Weights of a small mixture-of-experts language model, trained from scratch on English Wikipedia: 24 experts in each of 7 layers, 2 picks a token.
Below are experts of layer 2 (counted from 0) of a mixture-of-experts language model. Rows are named router (the router's row for the expert), gate (a neuron's input weights, with its number), up (a neuron's input weights, with its number), down (a neuron's output weights, with its number) and show model dimensions 192-255. Each number is 128 + 24 x the weight over its row's rms, rounded and kept within 0 to 255. Numbers have three digits each.
Before each expert's rows: a language model's description of what the expert responds to. This comes from a sample of Wikipedia text that the model never trained on.

# expert 9
It responds to: The verbs was and is in demographic and geographic statements such as population was 145, plus km, %, and infobox labels like information.
router:113155124155121164112170131138129128138130099175103156100107139152129063132118126090131110169113139105158136136118100127101154200120094140095112137109146116140116130165145155126134091124137183
gate0:101138171167124115103086122132096148100127085125141165108135104105140135115128154089151129136135152142121132144109132152089112165111146146120144173108123101160100136131126183134132126170136148
up0:116127092122082140151151156135144149118113113147172082165103132106125124117129163081128136126148112115106120143100125098125141122152146115108146120116073101132122091148091160120137175085124156
down0:152126133143141150130071105129115152153129141116135119118140116127122146112155106094138134169109128084167165125134162112150181166160162149156129094160112137087139083138123112112161109173148144
gate1:100113188140074116110101102138062164122075149083151117120146150154132120159164146120118145109135155114151128119079130117101124141139145128148123121117186113146101136150146179102147150110092130
up1:111140144110108147120121142170097155151197147133110138115134137151105112173114127123108130135116118139105174117096129136137101114118138133117170073155107106182121099127126126089137135132121148
down1:163118172096122155136111108122111092163098142150147104117151137146157110089111104125146126142134124088083123145137083175132093134118160085098111112123108160162099147122111132112095128110172124
gate2:120123158152078173113159113158127110098121137117158142140081149094181077128108112092128117174101133166153169164109156123097125142147119133132149127180113142115084096182142130119113103111127114
up2:084131104123127122112119215140111123129110152102140111110158137081131117136119160109144134162132123090130099108147141108137137096116171117089124112098103135135117152159131144139134161173175164
down2:153150115115109108161116128097127133098089100086106137145154137112127122120136161096184138131106164108115112153108136140092172165113142164149103113131149145106170151180117074143108167145127102
gate3:127136162133101167119135164130084151091144128129167118145143123096084124119148152153169213124132108119145102149115161122091112112078114116098120136130123126103102123127087167133138092147112128
up3:157117148133158141132088125108150145100118118119132128101168098140144111152096120098131108155151123153172170078135125130116108142120126165126161098114150126171105116104159121138152147098135178
down3:138164122141138106093120181130160097149133132166122181153164092110156097112144108122081110101113169112149148185089141103116114130114120116127145119101135095101118110147136106117157100135137096
gate4:142170147095095130135104130112106091078117158134141135094148144123137110130130118120122135126106106131174133144150112105162140132159092124177104139104103101168044099152144130111087132133129131
up4:116106095092106125148110085134156169110145081149125119143119134098146097079114097087152133151123145103099125123096123175120138128133162107113122133145112124135176149145117084163184113117111105
down4:158140106132113110081138049104142156107120071146159128098153045149131169167108109157135086140129169143131098128153121139099103113188138140122135137134145164109118134085105139155103155101151111
gate5:076176144159149122166143106123115119125163128150125151117169107125085143163096150128141099130069094101108114111118104092106154119139079109093138128109158092122139146116102160115161117145117140
up5:136121094153142120149125101143134130137146085142139166137107101166110126118088094157117184106140116144130124061130126170139154121103129120098109142141159160115115111078064112157159089171130173
down5:126130094115134121113143133122139096109104172169126155115153147104114109155152083149113166091190163106126100109113090165131152151089093115100148129127135114126122077092165115116160108117136108
gate6:131116148082131144129124157117140113127108161128177098119103136123136132083109129098178124159124101149132131077144113105103148100146095114177138135088144152108097165120142137142158136112116112
up6:129137124160157071143122110118129115122156119194080152124142045136128123127137119104129142111094161104143111152137132141160129138098162130139104134143146123121132127150170136112118129155162124
down6:102151102117155150103090089170109202133156188136146149110114110081087138096170090150166152126127106125102123113123136179180102200158157149103192137128152078093136155121093132144138137148086134
gate7:144149091112176113112149160121166112117137110123150099122162097142101140180102153151124133080115136097101151120175136131168126107171113097136124123131133122130163146146136153113113121103123094
up7:129125093109147136147126126136124140120124086107152168136144107133135137121086135182138119092088125097118151101179153129143109113162121123118128110140132110158149143156141143097099102141112089
down7:109084154118105177116088063101152132173109156146143120141140126127095095140144153160132103106189138155147142104140142087152171093160133197187120141171120122112152140120142117124098085117092079
gate8:099145125125119115097119179127115138136106131136083134105125168116118122143096165091147144116079131124153147116171156156121127151128118129114160140108164132121100116135140127126117159107136129
up8:154078135133136117140126132127157090138115179101138135132124078149137129136140083158091134130157118147099148117081108106131080107135137089100111124145065132119160102165120128103172073157138164
down8:112145116088119091104120152147148091105151086113137136140086131142146123115128144134133134128142123179086173157128106114122121130169056136114103097112072163131142135168146145105123140105142140
gate9:087140102186131122133125169102116099148078124088140165123089125083110136148109119101104117094125115139153148116103102148106072138104151093109158121171126163120110136153115124115112184124134098
up9:097129137153141077113141126093146127145100099127120145137064106108112112126143103150125108109144109152139128133094110132116092106122098112118156121136119138109103080112124131127123163114175138
down9:166148144137129125114117117124123091114128140157179096100116097148164147129151090115164162112122117112151145085122125155122114093126148173173101101172156135126145146163108113126184117108164097
gate10:094096095102106122136134131120170128153114120135089135129124154142121110157120157155114166111125108172163133109144092123152104172136129137118080168111125153099135121117125098148134092081134129
up10:158116131141162135125109187101121104095102121127134103127131129091135120099143153134165117128143096097134114152125114112069178120140155123138090122142160119126087094116144139104131092146117084
down10:127120138136149117104195153118146170116139142129179135111113129097114142126133151128119124114110152117131123112078102098125134121061132097138131130155125144134142130137127125149121153162136187
gate11:122149120133122131174160145130134165128104097154111167173141146137119122116115130140154145150146123121119117132123107137153102172102129173094131181117126122091130118153125132098146120116100172
up11:093111129197102148101114136119088112127106153123190102125107142085122135147165108098122125107129148184145144142093126127113119080182132126126136113169145142122162140137145126092149119134148100
down11:100144121105147169127150125101135088113135132165083166121119127107153126101106125131098135164154095117154098131124165144081138144132108120104106098116125117161137174136134158158176201081120152
gate12:154148108101111135119113124119137147158102099133167160158126124092131105092146108149128153094159119101101114158085101088137090139155126088138092144110120089107102147139146177138186147139139113
up12:128134163127090133058121131121147141150143135139166156156163115136129190142112138107133136123096103167104163143152124135135086085105137133126141126140153138143121133054117133130151136150145095
down12:150095127130120120120110098155161089145098112135103138149117146084168127101110138085113125152124099125161057136132155098149107134122149109115154108136129115163065169139120155118101181076118141
gate13:148138110128145173090122111142110176134138137117144098103125153114130100177110117113140157106090125178132137153139129114151158137087132143114102119151132134125163135129152134098136150123083101
up13:136133123123130088166126153100154085132151105123132140141100150144110148072103164139118129169162103085134108122105115119137087104152142113133134169087111114142114121142117108144108156125171125
down13:140159087119160135090161134152164128107141117094111145121140083156109133141132173157157112113118157077122105144118142133111114118134108163189148122125100164151111164101119162144119100108137151
gate14:154138069120118177094163153124180115098114133126150123189149127117110151103103128145140115136154131130103157162137134108175087119141124107112119111134116101102079167109103114142137147150129115
up14:086142088119107096166135084079132136143128147058127146169163125122211110122086118066135145143125116138141141138131125140130144115137145132091132162143144090136160137156097133164183131082082104
down14:111112110159138100104091128114099121104157112175144154142120130099092093158127149111175104125131122098104143138141178115102115139117205109142130147131160091132192146149096128127164129102100097
gate15:102126124099118144127095145091154120147139142136091173064153101160129165117112168120132123140137154107116127092136109123128105118128164119140108118102148186135140172152124139138121107107152107
up15:114173135099103120133134127132087123121149130090129117130158088092138147111140091146132135138109194118134090145120154081136136137164125102118126157126129141117143139096090183154124116145122151
down15:170154085140145124136155136164108141140137150135107148099153125075133149075125119151130151163103133094063125154179127165160122136148173161153150093095115121135155108157130106115132067092113117
gate16:107144162152116137086152131114112105130203129145101153121116125148140114156092153111115117140102143143138125108127137086166150113134118138142117108151171181124130126098140128154154148120112115
up16:135164135143094108107164162129120126117193149122110143129102114129127093117102138147139114105085124129171121089143103112174165121126123123130140135150154127129127128112147140132136162125119095
down16:111127133150084123113195114122154136117135135137142136130146135134135133161131131127147156104107153104101108108104104143173111097123153146110126194130087137108149109142075167127132146096128110
gate17:153102151143140130148107099129117171127071138168131127162178137143108143145137126114091085075139134195111135126155107103118105130190140111120137130121136124042128127151154131103116113144103131
up17:161120161136146116181123128146123150119082125138108122112126122154101133119131129184090058099149108180120111125127054101135121159148156140122115109126129123113113148138142118115131109121090112
down17:133123141136155144160078093125119128126125152129127094154126138192105176131137108115147102158105079076124125077141143155158109125108138115141112104086112125092138105091105112100163125145099151
gate18:138137132107139143105109138123122098137143148129111165124124164121141116097110083098160143150141112113100152142091132154155108184142145116140132111118126114091156137122161121103140141116136178
up18:166139101135163139102139113107144103120123134116090152112135117178146156100155184105150098114124100119130127147115131129112082091149122133157133133119160141121130129122087132129119132094134157
down18:135086122148107121130101108114098158121099112113089134156101103134148142096131165133137099097109164124141122083130081080111132150155167131168147087140122111139153086082153119098146157128131131
gate19:098097183125123116131136171119108126149112155174140089098138118140124141150172085111187132120118129113117172117111160131146168150129134131150139134133179130153140124118146129116124161073098143
up19:135129159132141128135169143129127099081116093162118133121130148117160133128173130124160121110123109115124150143095123124134115092177127073115073107097117107094115127144140083134143140075144110
down19:105095137109097185105116147109125117156132133147099158082136123143134084125154083136187114102148127070143147137116135160135125132129127132091111127112124108128114163114131156110140163112169134
gate20:099133165159117124135118164153130083156148099128119162140132111137124123154107134123115157114090105141149141092149146149106138108149150090177095113118072096152125147134128137153103114153084124
up20:171082107106082128143178141096091125120097104132132169114125157159137171165172146116140115107170159136136143126119113106186131140112080131173143140116125163096128138084147125081139144128150115
down20:145128113111143128156166102140136127158105105102134120119136135139129160137137121120125162140158129144107103117120118129138130113117123128102140122164114135084146115113108138068118092156095134
gate21:139131115120110138117119128083100115146131125155129129148081169109141134116100129133139128164116132109106132139136131144157149173141124109124116078098135129136129170093111124084119137118135139
up21:117121121152141136098104103127131081145132122104092163132144082149095107143111127154104109116114107114156126099145131115113169069084122100179119105140141136121105106137099132145111171117110168
down21:134132152118107125147090120096105112130134090153142143124161154161117090137160133179074119141111139101158108178096114147147125095140128148149114129128106148157131129139144155095126129122107165
gate22:149145081123116112117102157138103129112157108145136177101103131127106094126101188116109118127116087097080141137135117133103138156125068064114118107117150116132131129117151168120145164137138115
up22:127133134100124111117143122102156134152117124156145098148140137182146191149171104204138131119127160158161116118140138120183107144123126140165153110124077138136122115141115088108111107145135108
down22:117120105159133153094158128120116148110160079108113135162138127149154105099124111155092118143155125138127114156132123159102149129142078130113167155120117146134116131135131101093123127109102136
gate23:129129146119191153107131128142127121152108113129124126119114114142166087126153120092132126117140126112124096121126145152115144106101136116132141108120154092140149176175091161163115151094122145
up23:153135103145088116122082115135126145116101116126100103107149138125120182125133122096151159181104133131134180119124117158144147121107163140133148139110103111093101134118156147093141097142120136
down23:109119118184104105151111143099130133075114097156114158114131128154108116133092167101136102133108111165100131115127143135155109150191125123140147166157107121122095143110122129117127120140150152
gate24:119142123149118160135127142129126129120120161164125094123112135152126123124077126128094091124133114150113132079156141141094134135087122133137134154142148158142132098156177149141147128162136129
up24:155099114092150102104133164118148125055145142115116141132123164079149112179126128107129139101084113122141130124109141106147094098136141118138160179104116127118151154158110131146129143109147104
down24:109128149075107112178102150148131138131148152132160107115143131114156136167152137169125103157171097138129141102124123138153120130122151083136099137116117153125139099156124137110145123101119107
gate25:129138136134123133137156133151135120114119148139124175147144127161125130099161192111133131141100145113151100106102144137150149129145123130126133125128150148136149177126118162141103125130134180
up25:118146132158101110120162152146141140144109160134097108149161133105137116152167114113176091111158105102179124111158124113093133144098126129137158099157123118134157131068126154100129115130153127
down25:127135114146105143108131150174106182132128130114167120134104119107148146122103122128149165130129176126119131116099101132131137124144158103105158108145137131108086102096155157106153121165144171
gate26:150146142087152118144136129114122155142128146133145089116132120129146113103190153127154133134115142111130121086105120143154114122083129143102096115140139142143159073126173109119160140117149149
up26:107133128141136159116078126143115118143108170099139104119115155137144172149137142144166134159143137119109132157156155151157108098100109136190103165161143167170105100137165128126147086124124141
down26:118135147145119119139128151098124095105149149111105155145117119137183086132087149142144118119171139117163149142109124154119108122124138165104118146096167134128130155116111139127140102186109148
gate27:131187149148127140111112108130125080128121097197123156101125101103134107107085115117147103149101117119146106129133138122146134150144173134110124127119128101116090145148148126119059133094154136
up27:100115081100150054157161102149132133092107136105132136117093126163128174121114122072130148122083129111087168135115140126168115139132144137133122096110133110109133098124160103093116112123141119
down27:100114112119164119137159122128141154167168133126128116129088140109152117156168137098138179143114091111109152105146155122165147178108157096152183105121158116116125124113155122120146161143117113
gate28:122154129107194109138142146130157094141090094123103132132131119118132124113083108121185133117128154116117149106162135142111101113150105114162136133106130123142141118135157117119157164148135136
up28:122126101125159149145164107104130103167115110131144123139120151134128148127140135093143154142114142104145149135139152118110133110171129087129128128126137133158145127106139123113120149130112162
down28:158146173135148103120140142161101133127150110131171119119086153160144116067139200147149124133122129172134125106165116105112124143138124118118138121119110173141104150148143168113144143141156090
gate29:138171098135144126125118135142110118148077144123136146122117126141157100131084150124157146161115119136139189152150144173142137144120121100119105117098153176153102114123175123123160123123149163
up29:125153095097141110123122155118118142129129118092121162101102125152089123138101133143118130115183120144152121133121132114155083119125163128141151144123139141165138097128097202154157142128162091
down29:130092094105127176135147143096165134162146089155110148151199092136160153134156105093087144077117130112144121123115123163162131134120127113068132144133126120110124090129163110078129151146128149
gate30:135128129161111131130126097148112135091080123130148095099097118129150129158166172124118158149160152109091138114127113077173151148139142123137111106108162142193152175101139114126156108134080107
up30:127121111105097109126099156136138127140110159072136093088121149151135123166114102134131195110114102110135119159143168110157151123118125153144128133125144149125116123087104086136099111145115124
down30:150181145104123144114123106149140138145090137116190099121131152092141107099129132134167164121128173160122126162118082153128149100134175132152147131148123102108119133130125126156116103139112125
gate31:124101077109099103121082150131093070061160111139130169129174099143106119152172157120126105156127156113164133170148131110150126141128085135143123108150104104106105104100143158140127118133153140
up31:136138132106113129103126105097182100091159092135113138136131107095100131125119116139139140173096091133163110135123117142154101136109135098157122124109117121097101161079124098164078115130163125
down31:150153125091160133121118093116150107162125090137150110148147140177135127150123102112137177152128169055138114071130151138151098180127101140102102143127155123141137105128091145127150129112113137
gate32:119156078145110119155098141131072121107153096128131123108109138103112125120113119092116096109069106106127155115125148139111149106126118141137141133058116127165087131150146151112117151148099136
up32:147102128157124149156161126133151127144102097089137154135109122124117139104111110121083127192135128098109131101165098114127093134118133092124152104103127125131149118134090144162174155112149138
down32:170082166139166106109157096139189116111139121098079102113144148111090073097117141055105149082144122135132085160182125165160109079129116160110129111168126152114115181114140157181094129121160170
gate33:131116176152140141120114137129112135157178130128166116124126146103140130091130160143190100146121123124155147119145140115122103115139096160154090140097133110140084148143136128115119111140138119
up33:110142102070111137139158114090102133131098161122136185107086104146152169134136102137105154110133155096127113140086090120146133103139161072130140108130112142126149118122098110152097117132117116
down33:120106083104136152082094141136130148149139130135167082132052111115141121085109116137075140125156110106088143133095135145087081071170131178102134088113159121132129137126093118123085118123108122
gate34:117140186106132107110130166130117136151167133124124099152100111077116077150134103115122135138102133141128154143069148127126129092132066134112156132089144131166160127146145147135089148128169135
up34:112140188103118129128142164103122163098169120124178128173110089129121103148138107112122162108095105116133119150101110121132148143136094163091145104093138139146145169151081124122106156132156141
down34:108121124128141128143162176075114118079121127126121121131135146089140149165078152090132116111130109134120159111133181156104182163120114163152152109080167144125121120121131111096119132135115136
gate35:126091138139094129123166086157112136118163122182129127156121141098147120112127105171146150125159107175172135130096119151122148142139112125140125132125105125097121162153106144179115161087121151
up35:159135100137119094098152109136095171102137113154122135147138134138145132094098145104124147141163145178153137157097130154116133163156103143135112121131108119102144135144092108140144132135132156
down35:119121140084147134075173098125162147112159136141131144164110097136107107149113127119105127150139116115145113107127146111125101126139159102076111087150120124112128127100121081151157191106108098
gate36:144135115154153192148141134155149076137076087152119103172126119114147120141132105149132111163088144085147160138121112137099138144137115130099148126132092147126104143170126146127126137141113154
up36:084129152165133122131151151165171116142136118134148084163137140133126116158119116114167098167117161137114150119117155129089126162145104124111111134130085154100115155159124164154117159122136125
down36:077134126127200147137174145119109116149147133134154142090151111095134113134163148113112138102137121089110126137173097148151122083129114136141093114176073124105163109110110125127166135125155174
gate37:129142124140157119173154156178117135098132129172155089111145099184092108166112135084103145135106135148121121144140143143094067128140115141137110081113112131159163139154128151123108080148159130
up37:124119151108148159136124136104129123174147101102110161164139140124206110171182172155080134165102110159138099149118187154123136131148081180121099149138114153135103115150140116100091090128122093
down37:126109096111166106144117092130152148192153131098142176167164104142133142108161096084143146147103126145111113137135158107141122119114123149110149069169139108112131134188146109116173119130154142
gate38:107072129116116102124134146123085134114103134093119118145123169111136130124145147129099102129147116151113115170075170077100136175113137154109109090120082103075133134160131155113140126143142113
up38:118135125141121117117130138125139147072123144114136120142140166113114140124139147146137103141142138140151115126088171113140112166129158148125148084146130098088117145154100113139166111177118143
down38:077092101151160117131121106162124120137097176103062114147127174138167144176129125155164142138153151109113094137151119147131139137132116110148092127176105105075143158125151141129129114090156191
gate39:142173108169168160138125146139130151124135143120140168122141147114107124133168162149100138144127146087103148138141134156135135132180139135115143131119125129116123137155101158156160146142124116
up39:136094138088129100155137100129161081137109134139133126129116135114161124110073143129147111114127080151129083156109125139119142118084114123127124120175148110091135187116156093154061077112139156
down39:148127135116168099097120124154152101128082135134093159119115158127129110090189158126126144155166149107097138159098132155101120146117151146101161152088138122101152130118109136134097113109167110
gate40:115115138144144138164137156085122159071131129171123131134126144119144111110127128143133114113115125150148121164101117146136113165149137117114100147121139170070150134191143122092128132137102153
up40:159119123099093126080087118094111135184158163109098115124162151121115127140128115118126144150135157090124132116165130133122154113125115143124133135155115097148107106103093138112120162111144098
down40:124096131114126061097177129121122129136133088136170122138090126078167109092145132126171104121109080184145123104164109137132142172149141135114177124111147142133157149101101143136093081100143088
gate41:057106144146118148120156152115147129141131143138114130107117162127113107150123102123159131167142108111098168127117144144121147120113112143117147087122164139172139117127092147175143203169114123
up41:084143147114108141147129141125159139095102141127093139097091125117148135136129139139158137151115114097111129126124141115146152158125143138103183104106154141147151129106108147154123153153102179
down41:102130088125104098110126127153172139156128122118110140109131117101142122140108130107123123108151154118150116120114103143106167132130122152142124074126165126165153143143121141140107106129084132
gate42:140155079115132139077138131109179122108125165154156133101158092165147134149138115126176133100094145153187115097128116158134135146172118139159138127130117137094119089157124172144147110178137103
up42:151175114143169129042136121088133130131124139172109158147137127166152119123145188147185125089110120123088153137147102153152146121150102116125142134125098115128127105148146166124133145162110097
down42:107178099136101129151131149092141156165108169139116053165136121108136126130159142118148166113110139122142127133152130098144104125102132130139087175119148079094097117101100132138153146184094106
gate43:136143113103165122113176171108148159119143143125082182115123131102092132128126131110153133106120096138125143117115110113133154139156107121100141194097169111090140159181136140116126118162135170
up43:140114149131110132097151124146105082133060113128139128130148159118161092114110127134163147157114143133109152091183149123135099096096122112119112091130063110122101137124153138129134138144091151
down43:139141103168121154138155144110122131135138128125139082099136102156106097136145122100115112141102133100154106125121088151154114168125137143124078084145170102127079115173092120133133112121120112
gate44:116105119150121127111098173113130132163153115076122104097087130106110139128124104161144155174077096101122128125148121143164131107138101154116143126138119092106129117129129116081160125113138134
up44:154113126111132104140087164100151163171118129109103073158126109122116121097179116115165121137108176150151140118122135121187105116162160117096130129143130145087135128156123145095110156136123165
down44:117097095091112103121132134091123115149101117122111164122111101072135152082133100169135153147121105120146142154118144126135137139135133120172110097103135146128102074141110180101128142133092145
gate45:116176149103127131129140095162148139161175124138092109129139137113172103087165130129127131125088098135129160099110122147151149143144104124123133121097140139175094108130137121138134157144136126
up45:088188118126150136154152133147132130116128135114108139131174113105119135106125145161121140094123147110143085117119164164151099123119142157152092146103124096163145154159127142084134131086131096
down45:108124142110162096116100109143148127102122154127109135151135141137139114143103119153122165144109128130110085177118074165128122167123125151168087119145149146135147087135131112152155128118122127
gate46:153163129133169161102153091156132114138110087138141153138095124134142150146132108091094152141120120134169161142113150102118166151083172126078114120164125166143092163127163140109110087125123130
up46:122169112141114134117141143096139130119129103157116163178132102123138143128162123124111126151115152151138160136119140120103117140137157075094121140181119167137102151107123126098147122114117155
down46:106148192147094154146093138130158122119114121134096139109095131130152150131086090137118090136129128170112144109110119142088107138113149162142118095137134137111145108113131141114079089136101107
gate47:177160116099139113176109135076134136162097136155149170152096120125136151117128151118140103171095146089097079141123136141134136132096102107131122105106128107107104141124137117109119118150124164
up47:127142115173120133120149104129106105135153100121117122136099121157132080107121142103104102102200145179145145117157114087130159106170135140108094117147112130164183100151117102129099154110120126
down47:129114150156123091119110165137129174146117135106148144088142160149196124137135109096179159134115100108149137158101123082114127133080058156116105153156140160128116136103127096149138135109156144
gate48:136161101175142101161129103099110170131128123163137142118135183112110157098162156152070120166147108122145122148125130137149103102147106146111129122125182122109079182128131133074155162108121157
up48:112175101159195122147100104121120148128141113178162145123114180105124171104155151120117104169141124139168119128148079107177098085149108113124122144126122117138089151144125177111139141095104125
down48:147117111156151098144128113101088124108139130091137145106168114133132136153139147167134113153159085098105164142115110144149132107159152135133134102150124120134122131114141160129123148098124147
gate49:190105092148131106120093096126122132080080146112137103122137117125133158121135154127115149084145144131177110122139125116111162122159077097117116134154082102124152109100115103140128178094101123
up49:092158151114124132132139162117168137169181132154117113145118122100135106102129133137152127149111118128147121131136197134164097134118191126124111119091156057123106140158143144126129096161139155
down49:135126125124125112141078127152141109148155144140133154161136135120101098103124133134121148117120163135094124075123109140091094117110103131156127167076139135138125107127122138151104084131162124
gate50:147108150134152140134144156107130094114109150108174092140128154098152102123131148076124135091085132095160133163110124076102107156139084157142138095157113154172144161120153105153114061139131147
up50:081118131160090124111121112105107102145117116109120132141149117136071139108126126147102107139140108135100116092131113140100119148174132115127174163121131100099143096115125083144114179138147122
down50:121106174158143101104085101081107115121110171134161112119138115130147145095107140143123071130149169152105160087137170115129140164146120111124117132079120093087127162120094147145110120123141123
gate51:141158145137134146112108153104152157115148085165144127117142132108153162142155100091123138135077153135179119122078153087169122154100106116099115148135142096153063144177161131124116116135134122
up51:127103082120143091144131151153115105141128151125099142070112134148113145112099171172130093134137090125078116145157111149109131086147146127140150104114144154087166106098122113138132134139103125
down51:113148127123092092099108145137143133115127117153139102171093089103113130107152108119131141146135099120135163152122163139192109133127096112123112104106108133103145126128119158178135081152099119
gate52:134118114127122120105110134099118109105130122123102130122117134098128067115155125121136114125100116089114100110095111106075117158084100101146116101119123158100162111146105154124167125127109156
up52:109146104165120113169111136120132160125150105135127136145154142130105174146102089107103144154143104166143144111141115143147123112132131111173147155126118130133104155134151130138125110140152113
down52:105124092141111088115122104141129069165147124143107133118114156122163145153150134126124120109117115148122147127145142141132109109136131149124120095105130141107116135127151110124122100088117198
gate53:099097149133148107128149133131119105130153108149131125097166117120137134158156130101145116142109144139155119097123145136091150112114128155126113139144141136151108144158142104129125137134100178
up53:060089126135169168097125130133142118130104101096118131107166096140101123141188100175119151122149187156133106103112146103105158169094148100128121119151119118124103084133176163131105151091150163
down53:072111137171156143149133103137109100106071152136129089124122173136128107120123164114151156111169102143134155163133146136138155111094179156145123145159132126117108121120139146099157143130141118
gate54:091082107139085148118136132132093136130163154109158132141140159126141142143097159128163147132123095114109115126117122097166135130103151146134092133144156100091115107126126113112112109136119142
up54:075119163178105088126152077117194124077159147150146143094152127152126156192172106110082119070092134140130140137096134105121088109131130123096140092117082149118138127126140115128105114144130138
down54:107102099176203127106098116147122155117126169129110119127093148159120124106108146089097138109153142099129117075125144110131109123123132113085111098080138109164146147133172103076107116125145116
gate55:119163141159115142144134132090140100167156101094114155153178112133138081109111103154072086143115115071166116130121126115118098151142159109120114124067156131129119107179146077103130094104150130
up55:125139129135119104102106104118106113145152113113108132107108176138147127101104131140106135121139133115149091139149142136143104171140107099117129118098143147097139100141149104121170098107143116
down55:101104148129122117163131087140136147128107176133129152165219128133101104122167128157130140128158143142136101095154096103160095150091135125157143130089106093124141115140152153103168111152109124
gate56:166133125161156101170154146080098149111100085146180109127117117138088132126149094129116113085139114077144153141134153094145148139118123138140104122147135073152155126150135139149127103100146155
up56:120138134096078135111115126140133132134127180153089115145136130122156148114129161120161063168112154151094134109124125152149157144110091089118155107128150172115135102061103099114101131118132080
down56:122093179129155139144123129163115112129143114169159136129127133116153137118114128134123145110188084066082067179128131132110144110136134091138163155084126141171089109101128100124132100100111114
gate57:135137173119118130124096144178135123159106161149154164106157134156119101143133076142152140139138103113109088132116128111123098162122084140120130098123133099168117109112101160146140152114139127
up57:136121154111123115115093124181144131183131168138195158147162166122138133135161109147127135140175140111096161138092080136113118123176119120149135089124145099155131084113085134125143155106131138
down57:132111098150122157123148111168106109116094120138109123094140183142137146152115127095097139115123144138169104154112158139157169135130113110127109095123114125142103137133135134122131110135153131
gate58:067113141105119140099113143146151149112090122113105106133091103095147134068155141119125137148158157111167095141143150130116171125134094141142114152110123127092115129119114136144124111125110133
up58:176124127141138127184115134114121130155141110129168127094186170142105107190091126140117125086101139128089140101126123141100084147142202106107114116117168113148148129148176167113158157186138145
down58:115147143125105080128122143122164133118129126175148143138115107153149114118128135128131128109101127109102140114161120110143066144146125159143169124149127071171119152122126144150136115140132122
gate59:105162170116119123111112167109158138085149123129072141150159164124149112123083150157132132089151133102133135134102112108116156114122154118123138137153117101097168151163132119124134162140123122
up59:138137171137134168155132116128125107151074098125091108145107110127121144163118129134133175125094149126141110112125132121170152123149142142156122117126127095127139139134146130168122134127118105
down59:124145118100158131110091125153111157070117152154137069104102106134070092157153117140114127144133099091155116131118120124136143132141134121103140132178087118172160122165147115128140110161125118
gate60:107103123143096138142140108078134179091093108154107143088120155142142129130118139129156134168116131097149125127173118158156133126128112145107134157076112123160133133129131154130143113144160128
up60:129124140119163152129121134166139130127141124112152099146179123140152123139149112136136141060097152146131130106096114101153140117122100153146099094140154118105137127113112163108136125159148111
down60:135117160114128138138150123122093152114128135121092112154125150111109119135130141139103169051088082113108141145160110109085112107115152109147151122127120108158140116126151118187155143127107150
gate61:115163144136135126140115105143115129109152134127167131112093127151136173089108063167115109146128116152140122141133064131141173151145103130137164129120139148157105126121137120122171154096148165
up61:110143134114146123095148104110141113115111141138124135141126142157151156131141082125144150167103102152151121130100104116143131180153140150166177119100096131177107149128096089109159120091164153
down61:078117142153126131159109157135161078067140148116115118156094111115133128102115142121107139132114105130138114152120177110142127167144094116110114112158113134109120125127106141142129115143143137
gate62:171099094140181137096121145126110125151106144116147122131126131097136161146130126152182125158121087114114135189127091114122140148141107143159127137096148125160122102126154145109158113144077138
up62:129096115137159131090103138122115126127123136163139141131155157137143136132138137154130117145124113160115116117165107108084140146141144127128141170090148127128100147125184136147124082152125132
down62:134075110146161131145120118092128177119127130148161135100117086136176116153114122126146155156092158118125138165170126090151127098126132153173081121183118136152124148145096159155143083089104102
gate63:132113115109130139099143142073134117147157086127132099122115123146050134121142092158098084086129143110125104108163096126112136142146122151100110092158137102097101147126112140154114113122123095
up63:104130122160146104117127166156124115107069172152140135150091120128166108086156202127142123150147074140133134127103117103125119127142109127127111162098117140117095112145136132140127169144097124
down63:118136168182144103097140134123113119123138133131155078144146165159111123128148132108083143132115132130125133087127116114132114162152107101097124142135114133159087141141096123094146090144120119
gate64:104126120148181134124098116082161134109122077184149112128099109133119106141162136119134122141134123148146130174120119127131114185141108144113158134088112129100131127161118175177152139129148131
up64:113142165147110115139115118144138076142131114141113155119164115071116095134128089090120144134114140174128140077117119119110171111109138116148125082110154102157102138128170151151169174144109089
down64:131074141158101148129067125128137122092204122087096124137086170180137154136067129133121194114106098170083139168126090135129065138144159149177137093100120136101101060123125096142113123166137098
gate65:101138108163154147100123142104117159163144123142094118135141105132160119126193164103164127124139086126157119096126093123134130147171116126121123146090130124162113082114106170128112180125129173
up65:149114127119193154158113143100142125164150142155123108130144095148157150113114153139098130132156136123148097149144125099177131145098137129134132156175097141099156161129112104119164132145139104
down65:160112103118119082148185091146173113128124161154176106124112099181177133100093123168141124114118144131122137129120113146107114122122106079148115137147146106151120080115086116163125130085101132
gate66:102140109129092136142135145091136121109142088145140164141161150143104098100152133093150134125090149092073086101094122096077139104134104154146135106120130161120158128146134170108091129193163170
up66:148107098133166147127128097122105136170098144146143128123123118153114127159118167104125127088122151170136117152133160159120149146108140134142079134120141125111106110173157135103132127092084093
down66:137138118140072136113144101151125129151120088153165114115113140095075105146113154118126135112099130132158122130121082123099132118119113144119141113088103092139096176139165128112154113109119163
gate67:174065168126121128123156132090118115129166143149106133152103123122136146118139161149123135109106107098089155117139134139116115119127113150103150124118179146156083130121102128122130152147133151
up67:107177160096140120136140118124131157161128107154147122123137153166172135087164161124137131099134145168142117127100130084115094126145198119124134124071114119119112124124161151119119079172130150
down67:168139126138143147103145172127127108117153088102137138137115131134094125137153129117148165118157075121101155117146139133183120140137130123131139124083128137161176124133115128166116092148113139